config.toml
experts_per_token = 4
d_shared_expert = 192
router_score = "sigmoid"
normalize_top_k = false
balance_loss = 0.0184
norm_eps = 1e-05
optimizer = "soap_variant"
steps = 4862
Below are experts of layer 2 (counted from 0) of a mixture-of-experts language model. Rows are named router (the router's row for the expert), up (a neuron's input weights, with its number), down (a neuron's output weights, with its number) and show model dimensions 0-79. Each number is 128 + 24 x the weight over its row's rms, rounded and kept within 0 to 255. Numbers have three digits each.
Before each expert's rows: a language model's description of what the expert responds to; "gets" lists some tokens that make up at least twice as much of what it gets as of all text. This comes from a sample of Wikipedia text that the model never trained on. Tokens count by the router's weight.

# expert 61
Description: Subject pronouns. Subject pronouns and clause openers after a period, comma or when/that, e.g. he was, It opened, they prefer.
gets: " he", " He", " it", " It", " they", " she"
router:170147107096122128117157145133126076155117105110157141100103097181106117107148132139117095103109131145132094117124158153167101112110119105140139122131101089131129124111178150119122112113139117101153071120127108086137153149111181155114118134
up0:143128136104090103123151154098164067117141111124132150136122150132075153105117110138152176125163137110156141131155157168119129137117149150121103137116134127101170138182150132118154174085157142125121121180122139141141136108112128101095119150
down0:101125150175124140162116159113116144115107092130141169172114137113131093092121140104130134136149181110113088114134122131126089153121093095103137138132108082128140174150163153117141115148114137143152142147097177111150167097106151082162115094
up1:160124133127111162141138093163171128108084136127134129111172163137134108158111129128168105123120096122101088144074093121114094105119079090132093148124146114118098102120092097129146142144114135111123082079144100042115115127132113131098096129
down1:150111103131129089157112112161097112110133130115133104154155146109151116123114112109142117102135141123105115093131149114146159105116109122095099102074128171082096125114114120109151136115130136162138112122123164130175124122172125174110101131
up2:159132147149146179124121096136129122107137148129112149120134137104106119121107091127146148141117151143105099136154117098140112128123146126103132157134170097129151096142148126156078103121130133136134123135125089071111094110151117119050099086
down2:125101135132141140127123137113143109149142109112169158142158158121133122126120140153145139139129147153094124159136129102166144100160123102113157087157107145180152086113093112147152173128113126086137107109129138140133137142142108141121135119
up3:146110163131074124117100132134101152081098141110102091071063109094139084095107123159120138112164098096112116127125115153165106144138153145156117103093111135117141129105127119151163099129118117145125094154122128132153155119136121143111107112
down3:136150121101128152151164116143152171119111123168145142154132186117132129088131178134110143144134129135094120155133136130112096084174159113155095074146098144143147109149151149144121108135086169104112135173123164109146136122167131126090144124
up4:146153119144159086106155152142129145127141102096100138170140159098146098144130166197127127105157124164144131132120113151120101109144105121110133127140157191107151076124095142147170112150086095134145116126118106125105154100115143101134118121
down4:103118138143129105152155140139098116106102141076076127138146129108109132140115129183138126135118127098141159122126124186136138133146135119144089166112107176106128120132121119164152104134153106116142169088138119098117164138137159093132136081
up5:107129123120149128149118134099105134159138155158137091129144132103119122148123087121156101131103187109096160150125120085140114137136140163113142140145130090062113135138130136168117166178111124137148115140110110142109126124110109082056132115
down5:121132113104140103147081154088097139126122101141094121132127102120122114144105117168150158121161122124115130131121164140115186122156154117128110122105141157106117133154151145133131098116126131058117145118170117127120139157110119175088160103
up6:111125147124135141098146097128152179143146131152170097130162108087125103096084130102127122106144112135158101087126145132155130131141126084113131130165088146136110160140133134150083086078189139085172119116098133140140153182165123100134146161
down6:163145151140110122093158145143144089153108077133164118141145141131117107098122125124158145145127145127097145101074151128132119111121130129109118121107155109121122119097139118076122118120131121131129127095115105083135173157091140134147118122
up7:129131137120109127184122137152107156151120122127142150136181119141087098119146162145156115093126145132163080125166171130176098108073165120133094169142114142120150122136155105130115152101135112128146130130111124153109159129140139111070146072
down7:157135138117128142078113121152115094109084150146146146142145103153134109103133146147136161132106149131161138110105155135124161169140132147161130150096109124141144174142110086118135161151116145114111130096127143118134111097121121096150098100
up8:092139109137106142120131127119117090125084129136149131141099105142127106163127146108113161096110111118143119134115155179102148127121117102131083139158106101152158102086115155112121109081132116080167073104093137188176136139155127151068098116
down8:162157109118108133104109126155081184109128160135099102168138151147111132129140130123168135158120116106118114127146121096130126139080123144116131149104098143105108183133130113146152127158164144130117081138118085123103122092154131159124100085
up9:151113070134136142169154123107077114134150105122132101155149103128155113144156158169099122134118132159164113116085133172134111111156103122138146151158111111124140081096109095104146106153130126128157146149097122142089111149128101086112131114
down9:079120128105148171120123099140138125134093085135137090189123107105120080125101121133133124097110114126163107081148106120133131147137167113127134115105114161112136176131141129197107058080147147133147088109125170129105126152129129101146116100
up10:143095079068131167110181129113150144120093127158120128127122138175083155125122111137128119148147151102120105113163175132142107113104130153156136175112130166150109131148169113141172157114127096107122118119137172136130161126148115127136104165
down10:076195093174122102166143148121158115122080151107140134096107123150161125148145103093137106074112138128146113159185156129122132159133099154120140118164122105124116078138139110124124177129151125119133158141138109122104138164140114112122102107
up11:139159138133171074125125106115151143128130098095129092167119107139147109148109160091112096086132104126163114146120122123144118111129095099134138170114113117163112115108110120107169111165099132159170201106147091157149102108107185120108115135
down11:116157113178122102155142142094129113118088118103162152140124139085091106181149136146114146121143121151130098140148096145140137106131147124131123156106107136161106092122107127140142131111119137102123139147109106096142106161139118148114116139

# expert 59
Description: Sentence-initial words, line breaks. Line breaks and first words of new sentences after a period, such as There, It, He, According, especially "There were" in census text.
gets: "\n", " It", " He", " there", " This", " She"
router:135155082107131109129118116153121142137070132087155113084093149126107142123133127139111096122087134151131118133126150151100136098121111098159129140167107141136148106088169115124127105147105135148123134123086077125103091078166112138103086075
up0:160116158118113113112120129116141151124139147154116115167176127150102165092086094126121136138127173107111132146130105154140122121168112161079116118135137104118084113108094095108135129150142109111073136141104159153104064139129118128105099138
down0:133083117174176117146166113122125118122140120173075152169131094153143118101133095117157158091136115130121128120097141091118100118152110139130080116131104118123145114172180139129139125166120099107102124078104137143144116155091165133137127068
up1:160176123118108155147127122101102129120139138123144101091164132106113146140106083110135161099151100130088104123150149097134139094109134160110148137091156178099116145100138154105096135146132138082139171119101124160173133102102073141120117108
down1:122143104112097129121161121111133119077130154114146138118085097145113120117110134141159128149135130121137151119125105081096155157124104174128114111162138142142130123118103180139140160102131140130135094090076135102149136123138086139109202108
up2:083123108158114142152168153148175139105138138109148122102126099101171100156157147129124113137106111122125158149085133143158144131119127087129099121118122154109129078127124150161119062135121180142142161123122139121099097137118120120129137044
down2:102087116182105192135090114153152121129106105141131169147143138127095137127104133122146113164094122104124124137121102115146100098133162166101163147087093093143151139127140121134112104135141126144109136140118124147179107134127153132101108112
up3:129142068052130136160169138154128108094109155117168113106113080141100145109146138111151151141149144113127094116149117122109097120146159102157152130148118124111148108143151121126078135107111118119134140158117132114152094133134113131134118139
down3:145090165131132122146158143165111089115097173135130111141143108135094122116103168171128157086134144121109113134077135150143115123139081146145164171096137141124129102124151138132136097130102153123115170132137054096113139138126106139128127098
up4:140120168085179091149166141151113099164119144130151150119149138150116099124167125179131124103152079148155111098101105132109126124151094161139104119107097128127144126125135152139156097157157097160170127133108085106122107130126112144139143094
down4:058131117106086106160118081144097109162112113131150146138176126108132164138182129146134129112169137148110082155081108146148138087117148088175108172137143144112123121128124143142110130099132120128099196118150116105124108120113188145147163125
up5:091108140149132138140111164162103103186130095126112111118140146189089142126082130147111120138169112149078097119068142160134140130128110143108146109177083137122157151145104109130108115149122135132175126081141152152131113117119129190093148137
down5:172096144132132121103144156084113122155099155155162100089126135143100148123197131139149122104136135189101103135100136168136092161128175114133118102159175140135137146113135131125179152156127127116117116102131157105138096123116126132135133134
up6:135150154147130147114145148144112146140124128077188126127140134046117131172133107123132139135144132116122135146142140178104173165102144100129139126147152143143123123141146134090116101115111123132126132111151135110105106154131142104151122101
down6:120163155093145176117142127114152098163079140064099131145144151159150156124163084142102097112134106132141146133125097143103145104130117149095121138089120151101106124147114120110163093107107136121094142131176089118139135133162126137132128164
up7:162118094117177139125159122144130116165112120143128123141069132103130107152114156113107110154162097167143097112127123116164106082116160101113090140135130152106129127117113127099116142148131142147159149158115092141141110090101103077127132112
down7:109137179121116088066145090065109135167157150160158136122143112098114128157085177155136127158113105104160144123123157148135106122160075089095140123104116122152160130134099130175133122153148116132151147156133125137121149098156096149157112123
up8:156147125110141131131156151132127159147135111141106109141141064139131177112142123111111152105045132133096109140108111117131153157109129096113148151149112070160137095125199125087170099138102115165139097144147164122113107087114130108127102188
down8:090095135132166084131116122136133128139145114114137140150153084120134122144163117112131110106163161122149142134130083095149153135094142096112100117144120118113140125109111128147143077101114122103150090138076104131157160135132150095110147119
up9:166125149145137095187151144125130111156082119129158125078121149114110122114114104116130116187121109094074113141125136112114131115122167131157156126153114133175124134149128143107120114096095169117147136180121071112135079110097177155112116119
down9:100143136152123108106127164126134128096095090096129135088103109170126144127173163076091119090122166109127122116115128132138127143102142113176183104191143109162130121109136131096169165120084131071134129144113146119095124135102114085127123140
up10:118099124105114118139133101134148156161155133103106171138132116099127110144138079110089125144118066136096122120133118131138135098116108159156122136144123117137120118110145134111103118156121128136117166092110140122139118127112146087122111116
down10:145086109131175136146105138116136112136136116140156120155103118130134109094101127143098172155121143112138097177083109129135097136139093116101111099140129133108153145114112135102139147137149101133132124190107090142090126175127134128139150130
up11:151115152110086126138112120115137131159137163130132132111116118171123120133126146137151126120172123118155072127121111092122087149102149125146113085132120109154136139129154124129144130092144119138138120132137127094142173141095117130067098066
down11:110105134141145163115124120088156139100151104118115158149151122144125130140128117143100161141171181139101155108103138145159147118158139139148146143180138136103126150135120104130151110119155120153124094136116129096109149158113124145166112184

# expert 6
Description: Suffix pieces mid-word. Word-final suffix pieces such as -ing, -ation, -ical, -ization completing split words, often gerunds and headings like Writing, Reviewing, parameterization.
gets: "ing", "ed", "ation", "ic", "ated", "ating"
router:120115093118096148134142140154106156108133137118152091135155121111088144173156119131103088090134093118088132166124162119171116133163144099104159135151151174083167101161134143112108110118128072135120116132144148151145099131138097154128131115
up0:133138098169126128116098146159117143187106129111136124127140157079175131139123124167117093068107114164170136141117169109173163118156102110109143132141126156149166125148150113137111110135139113093116147101122143120096144085128094158140138114
down0:132059128096107121117148087145116124114140118163110124117180131097149105163128117109095104116156168120133136112135137159106161147165136132129125126077158129145075097164101130146160088165129144114177133149127119140132110158095146143136158144
up1:160111116124154109131155105131139147098151165110082113178126155093161150104151143108101167133145160129109144131134147140162140138172111099110067150147144126160161136091085156123076145139134127153163119122121133132131146166111143163103131159
down1:162143131133173161131109107108140139127154116108123110139143113120164081120134136119140164137105121157143156140153132111133170094122114121160143109128144068129115117143148157141113175097116173101132158138124129142148150155131137124187052109
up2:123124126142122118118119112149080140138151143111143128139130116153088088111103131153116117137096095131115148162128108167178114139101148110104150119107173136112131116105111141137111134118126140142144155111124133112201042140166162179095095116
down2:127134138141137118165131156114150107106147161131111132131115118119161108131070116136083108126164141124105165112098140162137107131164087123136090148139125180105152138114135109113107067163159083132117129132187097100122129093110126139146134125
up3:107107164130094135122121159119133130074086085107126150122127101157139096113135097167109110156137131141148151099102124195112116140127096102137126129099129152095133159115142100139144145130147118078120144134121165161173131136116098150119110148
down3:114150121155125141121118161090154138141143128119131126150112119106120141167162150132147071140137085116116112176122117127086113145132160115126123090132136080126147134137097111151112106110117092121131107144141160150109124110141106138149128200
up4:124124097130106151118162105170127126125093127116134165148107097130153125180122162147148106119109147084109151147152160127139125170142175145154194176118151144149150142145108125102110117116151105141128116083148126107155101130130156086120117135
down4:100123166107190115104142129140132146148141063127129112078117134121093102092113122095164118137108144129137147155156163124089097163133164132140148136135153143173106098100138081082113099127153139173145153101135121103110164093154159106156135157
up5:093121101176114117138173098104112171123123107159124109107132125155109109165118112096140160162133180113122124129126132161115146120140142095122149129151080128124100107187105128109154118148114131150150139098113120119101125147090148150107127109
down5:127089088117163167115144156140137141134111144137124129126127142119136116118099108120115068116099161132068108124105148134164118153114098151135082117092127097141140133132126131127139132139113114150114121133144115158178114106142122145141151125
up6:140137128130150107069144097133121137089116151109168161123122113095103157128156122101126113128150122133109097149129130161129136106127083173104103163141145131106111101143138143104128164122133137158137126121091178170147125121110139143108114093
down6:138132122173121110127151131078134145136123100130136167147160155081110098144123128177159122146145139168098141127088161126102159132105144157102098096158152106169119114085083138124115153106149117129135127123139151118124100141169148133126104106
up7:125117111136108109122109104170109130123111113142136079090129150129125098198206103086106125119094165139161102161094089165130156103126137098094082141124154140173116116132126142143105121128175172144121127092130134097167136151135118113116121129
down7:146107134139133122119124114101175097120127146128127150123136134102126167145134147131152122143144126130118163132120132134115146114180097168106079124074122158111154149120152156111135099122091136106120119113093133114107115119142116123135080068
up8:138147129124129165155103106132179148153116118123132089131135111133105153114148099122118172165123113165089152164137119130076115134128107122153093139134123085080144103103097166153142107129104126126118133103157102100120130165108103116114097142
down8:200132135124123167133162125087090131139137111145167094143133121149111148117142112107117139116120101119110132109108158107120155138121102111138106129142099129107133077150084119095135118146141167134123119113109090118136165120128072138118121132
up9:167132106130089127090130163088127122083139116142108160118106106154099128103164112136101159166141133119155105098155094112105098130119101175108123121092100135092148130133154110134089111152147114144090113139158111156111119112127104095136094091
down9:101121114139124102080102107128103105143137147127118103112131099108149130126159124115114151171153134142126164160127125142161106086143090140133102124128092167082163146100129122108131149106102098115078141099095144160110134120147104131141108105
up10:141156139123079130140156114126100106138129121104108130158138131132144140166116142150097106104079127111107114138118160091121113084128184127151139127167166149078102125129129145126124127106164137122098100116141072143111089068115178133162120168
down10:099132103103114170114073191129133144143114149118116106112092138100091100121123101120157139120117128088122127102127115109125163132119163149104123106131132161141089109139117161125131104093090101129148159128154090135127134145132100102147108130
up11:102129105168090115141122181135153106143130119116071119120124165136075134151150137167133112098056158189129117107150137136180151144154128088130167135154136127106135115105120119111103122151154093147116137119161143081123132099168119177126132128
down11:134089147106183173090120123126101123136136179147107121167146103099154128136107124160117127113132157135148121099135144134156101130147119088160124155136130150122145173101134153111125137107095163161127129099095102174153166154138126137185126135